Experts of a small language model.
Size: 8 layers, width 128.
Experts: 128 experts in each of 7 layers, 32 SwiGLU neurons an expert, 4 picks a token, a sigmoid router, a shared expert of 64 neurons.
Below are experts of layer 2 (counted from 0) of a mixture-of-experts language model. Rows are named router (the router's row for the expert), gate (a neuron's input weights, with its number), up (a neuron's input weights, with its number) and show model dimensions 0-127. Each number is 128 + 32 x the weight over its row's rms, rounded and kept within 0 to 255.
Before each expert's rows: "comes after" lists some tokens at least twice as common just before its tokens as in all text. This comes from a sample of Wikipedia text that the model never trained on. Tokens count by the router's weight.

# expert 126
comes after: "\n", ")\n", ".\n", "0", " |\n", "4"
router [147 124  54  99  59 140  88  68 143 144 152  71 131 168 139 133  96 144 184 137 153 124 124 165 102 153  94 203 156 145 140 147 168 138 183 127 115 120  62 153 151  63  78  88  78 136 108 114  96 116 120 125  88 144 151 103 152 171 134  77 106 143 123 182 108 110 134 146 131 134 186 123 134  88  46 104 126 125 179 121 105 150  90 196 162 113 137 122 113  88 119 134 164 159 105 105 169 142 171 128 145 172 124 160 140 141  45 114 171 162 120 124  92 138 169 162 125 113 100  99 138 173 103 123 109 122 117 144]
gate0 [111 107 121 109 113 128 119  96 171 162 149  84 116 108 168 221 116 150 153 152 104 112 118 129 107 152 164 118 124 147 128 141 149 153 111  56 196 225 138 117 153  95  74 156  99 113 130 162 113 115 159  84 100 122 141 100 182 134 163  82 135  97 113 109 140 118 137 134 125 104 163 106 169 137  80 107 183 127 157  91 183 147 127  97 114  94 197 106 118 158 135 137  98 198 198  39 128  91 114 137 115 157  97  95 145  95 122 115 114 149  65  98 103 112 133 145 112 112  97 190 146 171 106 124 118 126  92 119]
up0 [144 134 184 139 117 120 184 142 137  95 145  98 167 151  81 177 169 119 200 128 110 145 113  91 145 113 111 144 109 102  99 151 120 159  93 111  88 181 141 101 109 153 151 179 120 113 119 133 126 113 130 196 132  87 115 115 175  64  84 187 114 154  95  95  96 206  95 160 138  62  79 141 101  93 181  98 167  89 130 126 102 140 171  61 110  90 127 177  96 105 103  82 157 163 132 129 139 150 131 126 201  57 129  80  93 121 162 140 125 125 134 163 136 135 105 118 135 163 182 138 118  79 135 144 136 156 129 118]
gate1 [147 107 118 121  73 171 130  83 149 154 146  83 126 159 151  93 128 111 215 124 169 133 130  95 115 157 143 180 162 125 106 118 119  88 206 128  90 122 116  80 189  94 111 123 127 146  95 116  78 116 124 100 112 107 106  94 147 123 137 101 119 117 110 108 162 117 130  97 156  93 130 126 112 112  83  89 148  78 169 121 102 115 185 178 179  93  77 149 126  84 173 165 141 142 169  78 141 176 185 139 115 113 126 145 168 106 153 193 175 109 120  90  71 139 146 126 158 110 132  89  99 166  79 136 168 124  89 207]
up1 [118 106 128 128  75 152 163  90 152 114  98  82 135 161 169  81 151 145 193  68 170 146  84 150 174 173 153 119 162 133 114 113 108 129 195 125 126 120 119 104 190 104 106 157 125 195 104 178  97 141 175 108 120 138  81 125 178 127 146  86  78 111 135 120 153 124 154  61 117  82 125 120 107 161  95  93 142 109 150  79  96  85 112 160 173 104  72  73 123  93 152 166  99 155 150 127 107 120 192 121  90 139 126 149 138 115 148 210 127 116 118 106  82 141 149  86 136 136 103 103  98 140 106 139 149 154 128 209]
gate2 [ 96  96  98 129 137  90  75 111 113 168 180 131 102 173 194 140 119 122  99  74 120 150 124 178  93 117 169 170 180 223 112 152 119 162 191 121 126 142  95 124 135  95  82 125 126  85 109 170 101 123 135 145  82 115 157 146 128 196 145 122 147  57 166 120 121 132 122  99 110 150 148  91 156 124 112 105 133 116 128 129  64 138 133 144 120 127 185 178 109 105 138 119 175 152 113 115 151 136 124 120 158  85  70 143 102 164  69  35 129 192  98 124  70  89 138 147 122 102 123 145 160 146  85 117 128 157 151 124]
up2 [123 124 150 172 156 143 149  93 104  96 159 131 110 112 147  98 112  98  99  91 126 123 148  40 110 124 167 180 182 179  89 130  74 142 153 151 100 144  97 144 112  78 162 109 133 104  67 108  76 128  72 201 165  80 137 147 127 128 112 113 133 109 102 156  60 163 184  88  86 101 202 107 139 104 102 144 151 134 130 167 129 118 112 194 144 131 121 136 123 113 193  93 169  90 158 107 152 140 194 166 150  89 120 110 115 122 132 146 148 160  83 147 102 106 101 197 114 100 125 109 133 116 156 114 153 118 179 166]
gate3 [ 88 131 129  73 111 150 110 108 131 226  80 105 106 130 137 157  78 108 148 173 134 133 152 145  87  99 118 165 141 102 110 129 160 132 135 128  95 108 137 135 194 151 145  74 153  71 129 151  76 157 173 121  97  93 146 126 189 153 129 153 123 103  80  81 106  79 111 143 157 154 128  88 152 152 145  82 113 113 177 105 140 101 178 146 154  68 144 165 173 118 114 113 101 148 107 105 110 146 111 153 189  77  71 175 110 145 127  86 122 177 127 100  71 110 164 153  94 152 118  88 200 174 163 143 147 114  91 128]
up3 [179 178 145 141  91 169 133 103 127 123 153 149  35 155  99 127 153 129 160 175 147  96 169 117 123 146 149 123  85 135  79 144 130 103 165 126  97 139 148 104 122 134 113 114 135 150 122 162 115  91 165 221 171 128 126 135  57  79 130 123 126 120 137 165 100  99 119 196  85 124  87 128 118 133  75 168  76 139  75  78 149 134  63 103 195  65 131 143  70 135 129 118 144 147 160 105 135 103 154 150 131 144 204  99  86 130  66 145 121 136 122 138 166 192 141 110 104 126 107 125 129 133 166 133 155 112 144  78]
gate4 [135 109 111 148 107 144 123 125 141 152 121 136 111 122 170 124  90 166 195 123 118 120  84 126 125 152 136  68 124 160 151 113  89  96 193 142 213 117 131  78 139 126 111 135 185 148  77 156 134 165  61 114 138 158  88 113 124 161 101 129 106  99 157 142  87 152 141 128 107 155 179 169 116 137 112 149 159 137 138 103 116 127 113 103  28 160 141  90  96 169 105 150 166  63 143 133 107  76 135  93  84 180  89 109 131 175  83 118 210 200  95  95 136 140 141 112 104 124 129 176 149  78 132 125 139 123 167 174]
up4 [103 123 111 117  82 150 108  98 151 146 116 101 155 104 159 100 117 134  85 129 139 144 197 168 167 144 134 147 162 148 113 109 130  83 155 138  97 104 148 115 174  98  92  34  61 159 105 146 156 140 136  73 159  96 137 131  65 131 171  89 161 147 134 165 122 145  97 151 173 150 105 195 138 122 112 152 136 173  91  85 124 138  97 192  82 107 108 107 186 138 132 105  93  97 117 177 122 108 203 164  74 122 125 145 139 175  94 141 182 187 113 106 144 139 143 125 129 121 105 135 114 124  86 119 110  55 172 179]
gate5 [121  85  86  99 106 172 125 111 152 115 154 110 172 194 153 163 105 117 202 172 122 167 130 143 129 154 135 100 113 152 174 117 122 143 118  98 139 106 117 156 132  67  84 121 107 160 129  90 118 133  93 149  91 147 109  47 148  85 110 146 159 181 161 184 109 107 139  75 120 149 165 178 176 139 110 145 171 108  99 143 120 176 145 121 117 143 123 190  66 129  88 133 174 105 110  71 194 161  98 109 197 104 146 116 119 136  90 116  52  91 129 125 132 116 129 116 175 101 129 122 112 167 144  94  68 137 124  81]
up5 [ 53 147 152 198 197  84  98 187 127 173 143 158 135 148 148 143 166 114  54 130 123  46 130 142 127 140 131 135 128  56 112 102 101  98 138  99 101 141 179 164  90 151 145 147  98 119 133 102 177  99 134 119 140 107 153 132 122 132 106 125 131  87  71 124 120 121 163 191 169 110  45 132 113 125 209 112 100 126 143 138 144 162 122 164 159 185 182 103 131 135 120 135  97 106 144 101 118 147 121  96  83 156  87 162 154  56 131 166 172 115 136 126 142 125 169 103 131  91 126 114 124 130 128 166 112  75 126 163]
gate6 [195  86 134 104  98 166 114 126 108 171 168 120  93 123 155 176 127 142 134 136 118  94 126 193 115  90 102 169 138 140  98 102  95 138 179 100 151 105  94 123 151 159 122 145 112 125  98 122  97 138 146 195  79  88 111 143 212 162 119 120 140 140  91 140  87 199 165 119 124 128  87 168 124  96  99  94 135 153 100  44 164 137 120 144 150 106 167 182 106 140 131  93 134 137 102  49 159 112  70 135 105 101 157 167 143 103  96 117 153  71 116 113 145 101 155 127 120 125 193  99 171 187  99 123 135 179  98  88]
up6 [ 67  79 119 160 157 117 110 124 167 164 136 145 169 103 160 113  87  91 110 123  87 119 174  47 152 166  84  57 121 144 155 108 158 122  99 138 157  93 156 105 116 137 149 112 184 123 187 154 150 152  86  68 184  81 135  81  56 136 124  73 117  86 193  97 158 131  81 137 110 158 175 106 124 150 113  90 145 140 144 164 178  77 119 160 110 129  65 151 147 127 105 192 138 149 146 143 173 141 133 146 166 119 163  67 133 175 150 124 108 155 134 105 144 127 103 167 126 144 131 133 156  89 122 110 106 139 138 100]
gate7 [128 179  89  78 163  76  59 113 125 177 101 133  96 207 116 150 143 153 107 114 124 146 121 209  78 122 160 146 163 158 132 165 138 145 104 151  81  94 125 124 109 135  70 112 171 130  94  97 125 150 115 138 129 132 143 169  91 180 162  69 101  82 119 141 125 143 152 148 119 143 111  68 139 118  93 132  88  81 105 126 105 134 132 147 118 148 173 154 128 133 110 177  89 157  87 134 137 204 100 157 179 116 153 144  89 117  99 140 152  80 111 138  99 116 179 168 175  91  54 154 100 152 142 176 173 138  90 136]
up7 [166  99 217 179 137 131 240 129 149  88 122 171 102  75 120  92  80 125 183 127  98  84 115  53 147 127 134 121 130 118 135  61 103  85 140  92 164 147 147 154  91 126 144 154  89 105 151 148 136 166 101 103 143 125 106  55 183  83 101 142 163 115 119 120 112 152 120 135 126 149 133 150  83 167 153 134 140 149 137 129 162 131 122 119 132 102 108 136 120 104 131 123 132  71 178 146  89  59 169  87 127 156 119 120 151 180 175 109  62 112 146 118 175 150 129 140 133 124 195 120 105  79 125 131 104 147 136 147]
gate8 [141 123 114 113 121 127 217 172 146 157 153  66 145 152  64 168  79 181 180 145 110 182 156 127 132 118 120 114  96 124  99 131 121 138 123 137 134 207 111 145 162  91 129 135 134 151 112 139 120 114 129 112 127 145  76  92 127 110  83 113 139 143 119  97 146 123 165  81 109  92 200 138 139 118 173  74 148 165 176 102 136  80 136 194 147 138 144 118 130 104  99  94 153 145 146 116 136 118  91 105 138 139  96 176  99  74  62 114 115 174 100 142 106 125 193 120 124 177 122 111 229 111  56 106 114 122 110 104]
up8 [134 139 139 128 101 131 180 176 127  54 210  98 109 136 132  79 103 113 170 169 118 148 148 101 128 133 134 106  91 163 136 143  92 156 169 103  94  95  74 184  91 182  74  94 135 139 120 152 100 139  91 139 152 130 103 132 142 120 143 114 151 177 138 127 123  38 134 129 152 146  84 149 134 127  79 120  80 149  90 142 153 110  85  89 125  99 164  65 184 178 101  96 147 106 133 143 128  96 134 107 141 182 135 126 105 159 136  99  69 122 185 185  81 171 164 114 127 123 117 137  86 158 184 153  79 129  90 134]
gate9 [153 126  77 179 158 111 106 169 150 137 141 138  96 145 115 169  88 162 120 160 111  55 168 214  73 145 120 112 107 109 147 152 170  95  66 137 121 125 103 165 121  68 141  93  88 131 149 100 123 109  66 152 150 118 119 105 103 190  61 151 127 131 136 141 144 163 167 133 109 135 129 184 132 124 106 128 109 140  97 182 134 186 113 165 139 123 140 106 126 120 167 144 108 139 141  74 178 130 120 115 137 164 180 113 115 114 105 120 131 129  77 135 175 203 184 133 128  78 111  86 162 120 104 158 152  88  53  80]
up9 [146  85 129 111 156  74 127 137 145 128  92 140 121 110 134 102 124 108 119 184  78 148 125 111 136 123 168  41 162  98 108 128 166 130 155 114 115  93 177  98 130 136 181 215 138 132 137 196 137 188 129 180 162 130 123 111 116 106 115  98 131 105 145 125  90 125 143  77  92  97 137  88 145 118 109 132 131 140 150 116 152 134 159  41 135 149 159 185 159 159  79  78 143 109 133  65 170 173 177 169 140 122  59  62  95 109 183  92 108 122 101 127  84 121 120 163 123 103 191 152 134 140 146  97 148 150 150 106]
gate10 [177 138 160 137 120 150 117 113 132 114 222 100 147 185 146 112  85 120 182  86 115 179 169 124 114 142 158 127 171 137 146 104 125  94 201 143 165 189 136  96 101  45 128 131 101 144  90 137 145 125 152 106  32  99  92  90 151 109 144 121 146 153 170 132 147 192 157 138 124 102 159 119 148  64 110 160 125 115 150  84 142  93 123 160 111 100 142 142  87 133  79 112 171 110 113 127 147 145 127 148  80 109  91 134  85 141 148 110 128 219  93 132 106  89 130 103 115 171 175 110 145 108 129  92 117 116  97  80]
up10 [128  96 127 110  64 131 126 113 125 175 205 177 127 123 129  59 154 175  90 152 124 201 141 122 134 131 150 129 185 147 110 102 111 136 170 123  73  74  90  99 135 117 200 121 130 130  47 139 143 127 101 181  74 139 116 146 129 164 143 114 110 158 132 112 163 163 170 105 103 155 167 128 139  98  96  88 138 130  80 109 152 111  47 147 177  79 120 130 198 122 121  97 150 138 156 146 129 147 103 122  88 164 103  91 100 162  99 151 134 152 126 134 121  57 116 101 144 151 121 111 193 171  82 155 137  96 112 114]
gate11 [114 142 132 111 118 111  98 174 130 144 198 101 111  75 166 117 137 108  91  81 142 184 123 174 138 101 150 136  84 155  97 141 158 134 169 179 118  69  83 133 149 111  86  97 131 151 147  99 123 171  99 112  85 158 168 134 150 136  85 154  77 169 153 171 136 145 141 196 101 134 164 124 129 108 102 173  50 102 155  85 162  89 111 142 138  72 118 177 160 104  80 143 186  82 120 169 115 115 122 110 105 190 133  91 165 103  93 137 204 136 138  84 101 144 141 108  65 114  85 149 126 136 106 153 149  98 135 148]
up11 [120 164 118 174 125 178 141  55 108 107  89 139 135 129 122 144 136 129 177 166 156  64  90  64 127 161  58 139 169  83 125  95  99 135 118  66 113 147 169  80  97 148 181 176 134 121 103 165 130 119 120 150 139  96  93 147 128  90 167 132 134 154  93  83 102 114 132  71 150 135  81 123 138 209 163 111 198 118 113 126 123 164 135 148  59 130  89  92 109 124 166 130  85 167 170 168 154 132 133 111 144 116 142 173 118 134 128 155  56 131 105 134 138 177  87 162 167 139 118 168 171 100 156 141  94 145 101 137]
gate12 [114 115 125 130 123 102  65 141 180 124  80  95 114 174 176 159 115 101 144 123 128 148 138 144 113  71  97 168 115  87 143 130 153 139 200 116 151 105 152 189  84 111  76  93 123 107 152 111 100 147 135 144  90  72  86 116 149 198 144  94 135 149 166 131  93  83 134 154 163 126 108 120 183  65 120 124 127 118 156  91 122 149 110 127 105 122 119 183  87 139 146  96 131 152  74  97 109  95 134 175 173 157 124 193  73 136 110 137 127 175 121 136  97 156 164 159 153 118 188  79 122 175  68  96  77 166 165 171]
up12 [114 176 177 119  96 136 147 131 145 145 139 114 140  89 141 108 164 160 146 143 136 119 107  95 158 180  98 155 164 127  87 142  80 130 125 180  92 101 144 108 177 127 138 141  89  98  83 203 169 116 171 141 108  80 158 131 119  70 174 140 169 132  87 127 113 108  51 143 129 112 117 181 116 136 120 137 102 132  86 150 116 132 223 133 105 146 132  64 187 131 116 108  61 172 147 149 158 115 111 107 139  98 206 104 184  86 100 141 138 118 119 168 151  89 112 107  98 129  80 166 174 115  95 145 116  66 124 109]